Below are experts of layer 6 (counted from 0) of a mixture-of-experts language model. Rows are named router (the router's row for the expert), down (a neuron's output weights, with its number) and show model dimensions 0-127. Each number is 500 + 40 x the weight over its row's rms, rounded and kept within 0 to 999. Numbers have three digits each.
Before each expert's rows: a language model's description of what the expert responds to; "comes before" lists some tokens at least twice as common just after its tokens as in all text. This comes from a sample of Wikipedia text that the model never trained on. Tokens count by the router's weight.

# expert 42
What it handles: Dash, pipe and equals signs that begin a new line in lists, tables and section headings, such as "- 2009:" or "| No. 350".
comes before: "\n", " S", " \"", " The", " 19", " P"
router:408536487542529484480530552492528559428501457474524527520515470508568465499544530518465460514463532490502547443552452506563441459504482453515443477563439487488534477510451572555465546481507477475443564547538565535486434471470537513501471566579484437496474558584547441489483444491451555445480507540465471489524493535485532483465433527458479479463515541564535504535518463448501482558560
down0:511481474505448479516544485499472502489504526534523557468503568491457475542458544573548521521433517534509448440389454550454428510446479513482520485417532453488476566505491532579466525451439497516432509470482511502550449484502426499520536532465443558501509536484479539472473561502471500512494596482575472485497484449502519440481488492456569466552569535453528480496535571492547485444434

# expert 51
What it handles: Final pieces finishing derived words, often before of or to, like ing, ed, ation, al, ible, ious, as in crucial, confirmation.
comes before: " of", " ", " to", " in", " and", " for"
router:530523515461536516467423575459511499501460492479479456538543504438523591497463505527461478469470501578452498465468456467496494520558531506553445460469464498543478565578500478446527508582534508545531502437565490519512457418501548503473503528561529487591473549467438484536484480491503615513500528551550521493507461501534500523564466528568601500472518558503456504489515496519572512501456
down0:505491456496421448550467493552463477449571526500483436524511534439518475484494464461478499502456483470459553493564481478505556537495494383550453457540574499508482530519441524450543459562493549528529500523500494524504524562511483444492534519491524535564526507493421452510440488475502464500497575569526463445398595467479485448465474547551533470458539471420497513486517509516427537519499

# expert 39
What it handles: Word-final suffixes completing nouns, especially plural s, ing, ation, ities, ment, as in schools, tunnelling, entertainment, anti-aircraft.
comes before: ".", ",", " and", " of", " in", " to"
router:488541527478432457570420553471517416478444572462474442484490468517520541525486479489531464518511531506499502524462570489548521537489552450532442455502481511520454474584520547503544457497472441491542474518442484559558546436543515477531543458504492473568543521548529547585543516479503570529530554468516501489494505530539452532554508468557590551485511484474514526444475574458566460545491
down0:533449517535569521499526501488509579511540432505520512511547496512525532465530497501509519504560537468483487436460483453499471559479467434434460482503489466426513525480483471505491523550411525512508490461538562488480429547465437524472445541437569539498495554462461527512433398421470506518486486518487586454605513473560512467499493516450442463417476559539476467512477548518492476443508

# expert 7
What it handles: Word pieces inside nouns after an opening fragment, such as ri in rink and riders, en in census, man in permanent.
comes before: "s", "g", "ver", "gue", "age", "ute"
router:531483505531472438471475478494513516496579459515480424467517468491486541461499489512563478422481458514525506533487505544494548460496425565463477506465557495432434412448499497530486442443533519507511512503533451504545508504489436488532523487491523523496450426479522491486504562531550430444433488444565552456482587554537566592490544541540472523510441486438540510411455541524538507508489
down0:400565595439541493494457471540521548535539598477507470525438529481545469517457471527482520514511486512516496494533508536502500455476525441496484445520542580483530463420534465474572524538527513517512471556501464487469493518516460477517500512454526535470483439531483483451453431518545475518425515471423544478534469537530486435477479470490453497483376487572569446465521485466514496455428

# expert 18
What it handles: Commas and conjunctions that open a new clause in narrative prose, such as when, where, while, because, that, after.
comes before: " the", " he", " it", " she", " a", " The"
router:495529535490504484571502572526559544544475508448433534527470465516558468469509555488440513533460528477559536523543472461448500530492512496541510477540474573454580457486499548411493472530437488539555512549522548494472472494484466509480479541570526482473440580512489540440483485516541549561536526473550485486525441490507438481442430464546568553488472539425501504516575447486456526547434
down3:511506565521470438475522543496476543436453473521504448477471577502512510492567475533545506471457436593508416500463449488487498548508545529541522501444467533592465451481546466466515549498519475474505503489517478492503463553498494453475434453561548504471451563444497466385486552559483535469425455512457503514579559508452523425555445517497509469511501565463539503475489488442530522475504

# expert 25
What it handles: Everyday nouns and noun endings such as life, time, school, power and death, plus plural s after nouns, in biographical prose.
comes before: ".", ",", " of", " and", " in", " to"
router:524505511524496480478474509563524512459495556493464473477536480473492504480514530499531461488547517497458516428478521518537508451490554559563512446490496505486575481544457543454500485596453447532543536479533521510558540484508558505506504448536454514589502549499393553557573532470591458475493525530525491528492439408523447461560552531502543526518556432583501506510569558444524455523500
down2:502567517487564467496477443511492523434466461414464497427521459492480550553509509550569519516450466499519539476545551551465547496533520467505564442485479488460513548483514550584455440447498517586508538473504507479480475394507493469506550486413544475479460494542501490550483474517490519496584441465514459499487466426508380492460526506519476453445481461416474498517514504510558477519507

# expert 8
What it handles: Pieces inside foreign names, often Greek, Spanish, Arabic or South Asian, especially s and as endings, as in Ta-s-os, De-s-portivo, Mu-s-lim.
comes before: "s", "k", "p", "tro", "i", "o"
router:526534517484491483469549515559524492460555479487513440476541512464477508501481437505498495496611492501479443494507534557528591505530412474477402562452423533511498493480463516550523429478473537532520451467456530537464547575546501473511546501520488504497535562551502474461479484580511543461493561497496440517520507494435507582472498479495495504500436458428544580523475604529508458485449
down0:489584465448487525509541480544497542522483502486509457527468455486556469500459514503472521501538501488536451557517524427495483523589463515509449466556462498448475496531550516512485458571483458535448479560553520478496507509536417497448565516476488454471469552492487545568482481473494533512454543465501480486565494557570459483571558373544563497559529514529476446503452605496469550466534

# expert 54
What it handles: Middle and ending pieces of common Latinate words, such as asymm-et-rical, im-port-ant, techn-ic-ians, Sci-ence.
comes before: "r", "ant", "ry", "ance", "ure", "ric"
router:545521477509507553506439477499496469535448551439518528482524567480465534512503464431491510488517455489422521541435469536530481401546412520494480509508514455475477547514499489432512483527454489535482467471545525543528472442541530551417504536489589489525454490480471444562460502447554440536531490510483498453475464487601467554546501590483558530474591463486503496469517556515514476453436
down3:521531437529494496526541545510604466527507455501473448502481507540530459522479541500540537459519492491439483559468518548451490522534501467472489482463498482466539436543473437455570555534469480514562467504439612543463586474509594483538498422532536530478490488550517453501613445492477515481543493484501536554464511522456543444463571463507496500519550502450523462468564543495496485493428

# expert 3
What it handles: Short syllable pieces inside long Latinate words, often after prefixes like dis-, de-, pro-, as in enc-lo-sure, de-ter-minant, es-s-ays.
comes before: "s", "ment", "ct", "c", "se", "ed"
router:536535526491496500447476581464563477480538503438539505496503446496477576440430483453521438448570457469488533540499484563540564439571440550474502472531468490488445427472460474465446428509516548568505562454537542537528467518483486491431521493500546569515490474486493478509460570520534528507410551488505463462508523479600493536505517534471512489515516445458579538512469505524538543459491
down0:483518485552487500453463510503431530512514559470531506465503470450532455532487581491472473520432462445511449532461482542471477439466475465530432427499492497541490465528521453551414415541509498547586515456517465503522476421481548554608460542491426492506551468492485515485500601556453473457468450447448492489487513535443543530534482469473494545514455524453488505439452488469494487441507

# expert 23
What it handles: Prepositions following a verb or participle, marking place, agent or time, such as located at, owned by, during, through.
comes before: " the", " a", " his", " an", " 19", " its"
router:519561569508508509512527554425507497526501500480522509540455421456474460488498524535434430523452443541481549516543450518545517525535524477555518481445443470553565497453515600469423506508439434526539522550529500488435442519476501446539521479468525528516527588527530521474461453518484481522467536438521538468463520441556426465402526482486530479548460540527487519521506441491474521517572
down2:488541492471475498490505499450465524565492516468495457403529498465489489490541492496492542403439432592488482516525484571518454495472450523469535489439479474498473594488441538558469525452474498471467524499514544536509407482462581491516459500507504497536507575487527471514520508498450575549496581451457531496516578435502551502497483496436495439440577558540502496509493466510553471581526

# expert 6
What it handles: Verb roots and mid-word verb pieces before endings like -ing, -ers, -ed, such as work, lead, read(ers), teach(ing).
comes before: "ing", "ed", "er", "ers", "s", " of"
router:470447459499534486455494507548501419504456483460525538437514385510460501515496519498555482480554559477557466487502474539543480539509568567551496520474473524454466462558500561421462534566483484517502499519446543545571577458481539502495443497507497483551523499480508506496481500519499430527539475512559434453496526483584515592541528469537583480505566462479523527502555445451533475530570
down5:528457525469551475500523494490499462570474498500512475472521483527579466492494484538498542453387488466488476535524498490525422509467416503531459538563546472542449522521490408368448493518569486519486529530485472540492585459507520482529537528489544515474511533492416551522506441451584504444533561501498508511440493503488493549557517469529514495511597498488524492575477458430492482463536

# expert 60
What it handles: Pipes separating cells after scores, dates or figures in tables, plus dashes and numbers starting list lines, such as 2–1 | 23,933.
comes before: "\n", " \"", "|", " —", " 3", " 1"
router:516478527525509442569560497491511502471433437440553537539496505461563495471435478489489489526464472492540495448556447519541454473541435466507493557563449532471495529528516554570490537470450490545536527508458514532492454436473514541551514554523498502456550540533533491540463474470451502504508454507484554540612443464546508425388514580487445546492546540536456489490515477475446558503508
down5:546460485521466464486553496439511552502523484553515493468514505431495507502458475508504499545413503517556514524480578507508451501527537537433468529470526458545544505495508482560513544449475458521558620426484474500516575471579543452498486470435457521456502510539509476498590555459531526537517480513479613531454524461542509485493551554560486529506491566453478565455448490522436451514526

# expert 13
What it handles: Closing == or === of section headings, line breaks after headings, and table divider rows like |---|---|.
comes before: "\n", "|", "-", "---|---|---|---|", "The", "|---|---|"
router:424500504475452497490507540528532575437517502495449584532489514525523532471478548539508467505469503469479462453560464455536541529460467427527440455548443466541487562521463533543520481432482507486415555577557527479529459442472501527518468506487441459486559500559534429580427476465463454510511433546502453515513556500503489539447451525435521481505567534460439525519470539496465525506451
down0:481439422462493519402564416517393463499497547523438540501492581512471549533516457523410550398553507500536521530532509492546516472486554521512445507486501497434536506502476490488498517549434551454526453452445486522509472508522469533501562480407429450464453519440498503553513466538508519438515500540462542482558510527519552515536469559497497538501562545504552514481512520512480495521491

# expert 21
What it handles: Function words after a verb or noun phrase, mostly to and and, plus or, would, could, into, e.g. converted to Islam.
comes before: " the", " ", " be", " re", " a", " have"
router:519509434412483541531465524542494485539496532459542495448461532429445570539534525476451477502471528487487532490554490549527520465548472463511488468419525486485595491454593523434526486438457540518561514498545531503467438485440549563475449508514536515464458553471505500478527421495562540488504583535497510431496476468510531455482431450530541541533446472526445442531529491453494497544550
down3:546492482491434509528462492518519568514536441483590529512457496514466458469474483475493473419545476553465467439469499484514522461517454513500492472448486539467512496481521535549422502428482487485452558525497490457486506486562462570425576444497449507451521526604526477518472529615500520432438505502490471477489491454489490528490488539511574529433531547575525533544450454490565489447443

# expert 4
What it handles: Verb stems and word pieces awaiting an -ed, -ing or -ation ending, such as creat(ed), represent(ing), present(ation), reg(ard)ed.
comes before: "ed", "ing", "ation", "es", "ion", "er"
router:514542547494548456487525466445487487512525443507530582443525422492482462516447511461511471530522510527524528490468497553539485541530586552504536456491456495535451603536482496405427521491513558530518526484517506534525549484465534515473495541490539472533513519432496492458440593559504537505557505419503478493475543487611522557493557507536554568470508538451514562545517483454519468548547
down3:488482525551466452491495469442594382546502455490489490460522474550489460446419516531434508464567564501554549474498495495525453460460567506476529528512495494564533539439495491464414454469546496501528544551542508513486568507523521450512507520469483519540493522457513498477459442487507473462518429457513469454452486448449535578497514458444499511480516494529466463497509492506504440374578

# expert 1
What it handles: Pipe separators between cells in results tables, mostly election vote tables, plus semicolons, colons, dashes and commas in lists.
comes before: " ", " 1", " 2", "\n", " 3", " 4"
router:465504522568482504515476526499519494471512462524519504539520466491539440481469490525549464508478497504498464540535454475559460431456419472488548543556493519542493535539513498563511458437522535476505570408431537507473511455537489522528493455518475431442557543536551515456440535440456530498529543550426529448484455544490515454410483558438455486566440589569483491528519539548497478539459
down5:447468526465501512579511533464513469487593497520598490482525522484441471541468502525457496504507557548576488460536452498498536524489503522453483503457486481489450521468562527509487545499554543431467498460499411562442555507499398492483517498507459422500456517500521514547535447532502502524466581483525424528502445516495547472519532570481578457476483550468498547558509448530486612482465

# expert 31
What it handles: The word also in "See also" headings, plus table header cells, heading line breaks and function words such as is, or, known.
comes before: "\n", "==", " also", " ==", " of", " as"
router:504556485428525501474517439581460525472481486532493473504477532466510477461474537554517433521478582493426485471485511503424467433514545472461496532538584498516480590471466477490434473416543484507517574541469519542505523541467516500441454475516447509478560435482532503534406462510505456554502494510528488453510465523530515565390498455530516518504482576595514477527498525478463518553472
down0:461448518553435515544490459451549547526517477527502464502535518457488538479485509504520530457541497448501446498510459490531520472529570453456415438501488503530485472524560466444500459515481584605517488523455455474475486448475484444568499534452461508429517464573543524434423514394504536442467461511442437515492469491535489452470487516504509600492467521447518449560455522528463487494476

# expert 62
What it handles: Past-tense and participle endings ed, d and ing on verbs, and whole reporting verbs like said, announced, wrote, such as succeed-ed, state-d.
comes before: " the", " by", " to", " that", " a", " in"
router:525562552471489508543481551468519572518402489450502455487512467437535594511463549571474520531458479536531445477473434471470466491551559521505543528476471529571533541543489496465416511528423520553567536529468493480484486473465529475513500527494536512528516549521507528479415493505468549568462515533493442449470466534543456512470411478495564519421551446444519459552536473487488491531528
down2:552499434485469534521534524590468434562568465532487512536555515534515474530521512474505503492510421447462460419484503548575540461460504433580502466605524530460530538518558465524531492508473512556476494518549505540500449468522566477439571484534516455509500510447536490506572511514521543435524476489531493522568514477416556480561557498527501592517440518501486523537507447468505488521516

# expert 37
What it handles: Middle and final pieces of adjectives and adverbs, such as ult in difficult, ious in suspicious, il in similar.
comes before: "ly", " to", "ed", "y", "ible", "ified"
router:485511503498482515465463460477490546516429519544478503546508420465498507488498531488535543530488544490552509490481537533406554514536494527465477561507540573545539521486487528436464534560531472503561591495530424517500496549474530522460543528492493488501444484453513478457500466473476533575506453477525443533439458514569465596482536493450585597463515527504499532562537429546524460441419
down19:554450511541591540540491501510482507501487497515501469510489534453521458512493421581449519507520461464418483506572484506502504483439531478493463482476475496469515581471431448521486451543542456471411469468557559555529540453545542485458538450448518498488526520476457452556533459468497500573535502469554465494503547469513539471508481569576484481537542545349459517506498532475513542523505